{"n_layer": 10, "d_model": 256, "n_experts": 192, "experts_per_token": 4, "d_expert": 160, "d_shared_expert": 0, "activation": "silu", "moe_layers": [1, 3, 5, 7, 9], "router_score": "softmax", "normalize_top_k": true, "routed_scale": 1.0, "balance_loss": 0.0181, "balance_bias": false, "router_logit_norm": 1.0, "router_bias": true, "init_std_router": 0.00746, "lr_router": 0.00134, "vocab_size": 2048, "norm": "rmsnorm", "norm_eps": 1e-05, "tie_embeddings": true, "optimizer": "soap_variant", "lr": 0.00248, "beta1": 0.95, "beta2": 0.99, "grad_clip": 1.0, "batch_tokens": [65536, 131072], "seq_len": 2048, "train_tokens": 562500000, "steps": 5953, "dataset": "wikipedia_en"}
Below are experts of layer 7 (counted from 0) of a mixture-of-experts language model. Rows are named router (the router's row for the expert), up (a neuron's input weights, with its number) and show model dimensions 0-255. Each number is 128 + 32 x the weight over its row's rms, rounded and kept within 0 to 255. Numbers have three digits each.
After each expert's rows: a language model's description of what the expert responds to; "mostly gets" lists some tokens that are sent to it at least half of the time. This comes from a sample of Wikipedia text that the model never trained on.

# expert 39
router:152145101117084080130150153133150152167152115126107178101135094181066049138163100102155149081133172139094166181088083175146119174115143159132123092093104153179120109070117137145124169128164166119133148120107133149165157128102110091078147133141072118174109162108165126113149081201152095084116163171169128083176106149170115124124092088080106077156098172144174137132179103138149142156144096118134123187132116071102146158187126145135108105137099110083127123088173122135154086116147174073159068101116118116078153113123090107143111175084071057108070128122140138099159192127150171159161131177075150120112154117097142151165129185157126112109099131156122136081140162136154052149140151148158135086139129094099081073133135075105099120116082108125161161176079160152154057103059172
up0:127125150133098080124131114145150144136160102084117109113092114168152125147149101078145091051121084141065147188136129143124117142184122124145140103095064119200105120116195116128127087145132137144104089144094114151182113111118143165108156116119161153141072141207141123095135117091144115113144146122168050182124113139106135156170074084138126151167087153123128107119067111087166093157140123141160164066132148117122126040157127111086156121043132137159119105110137066170144119102108110128148130126101063143110135146135136112131203161146107093110033115096100076152148128157081112106147136185081146133153144151104131166184122150141204163139143162146186181085143152113128116187124142089134154180117125166060142129168100140115076100170120163196134205120114122133063148083102168
It responds to: List separators
mostly gets: ");", "),", " &", ",", ";"

# expert 9
router:119143102065177054176118130157170113127066159096070157149104108182114127186181106121126096150058098141155101161136137102151128120165123097116201138103116088106071157148174101081079165180144171124067134122147100169104096168088086130082079109124169080073121152113083140139166164126164111062149173118124175118117097066214094187102150180124092126117129172095159087128154113131143112136205140137117123103076189114141145131130148163136101149158133128105166131079127118155137159084139131135153151124108135149096155104187128102146156158113160091147106171110182167161139142119063096126057105107148130126141129096108152083096137177105110181098131115100139127166129167086161095128112124093115106094073139113143100086136075183179118091125152108123088127157138111145064137084140160
up2:101143110127129118143125165123122111155082104151147090120095072145147106120130165144156083141135157090134125128144083144125116116081075181119136202184139143148130157107110174115115139179146171134141151091091036080118115116074081069150094093131206144139044152176120101167126148189129128127117150079171131210160119151145167141109118138103193101172134143106091135145040119131079140154122190127095134184153174148144102157121163130179124118159115138122145126099136090172139086158155102093090123079177136156132118093098110123121082106152110170102073128123165090162177111110113163131118139121142075067165170123119146114107137058075103110132087150083104186099136139129185187091098097119145102234129077131156147102131112154135122126103090056120097138121144112128169168126115099
It responds to: Math and table pipes
mostly gets: "\\", "{", "_", "^", "$", "~"

# expert 36
router:147126119183124067104094107150116129152114094111123129128152068117127149142091156136155153151120062126129108126140157186120098080126117140149170072115139154134076158078069149162122142149138178172088180101117128131129060138108088072155147146152070112115098176072085145133171100083133093157115104135103086146202163101121110144101171134130146121177085120151104130129129131100089082109157146110057108152076168151131056150174130164143107067130084127148109195193128197109125094176131106193171129133116088152117149097133153150114155131137116176143116105125119162146181087122116088129162122097058125126130063144094135162186095136166120067161125110099107196145129136083125091120123123189168105117157174163128121140150063110135153152093159154126124129130075128157180175061207162
up8:112149145152159112102190096155116178156187137119096158124114126151162085097161131152139076147145149116167107188103148121086166095110083187210143124183091111131088173168165073142154143194148162109151109190088126178162172066149146127157144069117083124148080123157150079098162140106132175131088086147157100131106095141105148139127097129109120141127154157117212100115107127158109163101085064074140156120120161111152114175128107085141086102117142162110120122124130154126127156105103130138141166158098091170096190128149123184131124141145146096143056177129036134122150136117156106109130134123093135150155141145110111122117153086123046122114113141099168130159055166093099124153101127150189093116192111138076172116149133125081149123189085096149051150124124087058147086158098085
It responds to: Surname beginnings
mostly gets: " Hu", " Bur", " Mc", " Ber", " Sch", " Mor"

# expert 34
router:162111105132159106106144149176122108121092129102142064118091119194083071073153107105142088125132145130139149218090070093213131153117162105158178131070124105172099131112124153084146154116121132141100174161103059101141126159118145156082159075105119146138154129146123154099144120148105083087112159165136122124072129176181116058148154127078084149190074147108134119125153128193154085112155106159168143126138125111115105117073210126126169114148108098107154134178107151103166133119146148134128100151098212112185151150118139070115127111069126173082138149187157131162203107178160114178145126086182104141132100165162132097070121078118170115111120196103108172112108141133160127111069113120101098113129098130127052063159084111104130114121139111164125118170157166147104144122125172
up0:069150194137163097167087139121169130113143110174149099127141156159132136155178162076115175173177166115157129115118106153139153118121105131192145173111095160116188039163114141087134135088101139156147117060159154146157117105125190112083164087113074147122118094075112145158145118139092113169146175185104126115123140138132098119169149167144117127183122127125095108144147141094134194101071184164131123075121153107095071089156080142108142144079105113172150218097039091150088120127113079110100189137083134111119147113155155172124156161125119092154105161126189086120091177066152131145097136119145184146144077136137136151165123129151079091138180089102085181132106118084101117157159151080121117120143119130081139133125118128144119075144160093141094151089146155096066173067118075
It responds to: Words before quantities
mostly gets: "′", "£", " $"

# expert 49
router:092143099115071085188087096130136088232150098132155135101086150166109097164105115131155114092140121093147060180130141134185122127090180098064118096141133153160152105189174120110154149150152135112084096189131154126144141184180179075099126133125073122111140211154117130121123105105122147144125141151118074125106028157120086106152171105156108122125110117152125130109091161086064088070147176170131153140129148141143161133077093136092140105134182170112140138119074153152134082135151136151105154074091168091087127119085126118106120144057126175131088087155163134200173160146103126106094125120155171093124159126144147116079151101091112127156129142105121136107116162170129152164159136106092168141073149121066102179194128119118088175089100140106175133163152162117062125144070108
up2:129182092150150118153108134122139139184095126130151109140144092205045146118105134135169101175103115105118157086116140152133118180118065125161094151041100169095088107138127144172106108075155166151094129104152165116167107101140129118083159158058094133141117165142134193099140137126167122158113172173092177086097143136135185053108123213083149108084092093135105144140110174161155130153130084167151118117109147078131074118136159085178112147080135094073079172135145193115158121113099103099088144064183078116104149144172182155137084105110072105097101123123145075136126110077085108148094150156127131119119157143099129091105154189132141147145059129115133112173122136150130107099193163198076097182138069114143133160118100132160167112142112064114135112096108115120144167159118125
It responds to: Single capital initials
mostly gets: " V", " X", " Z", " Ch", " To", " Y"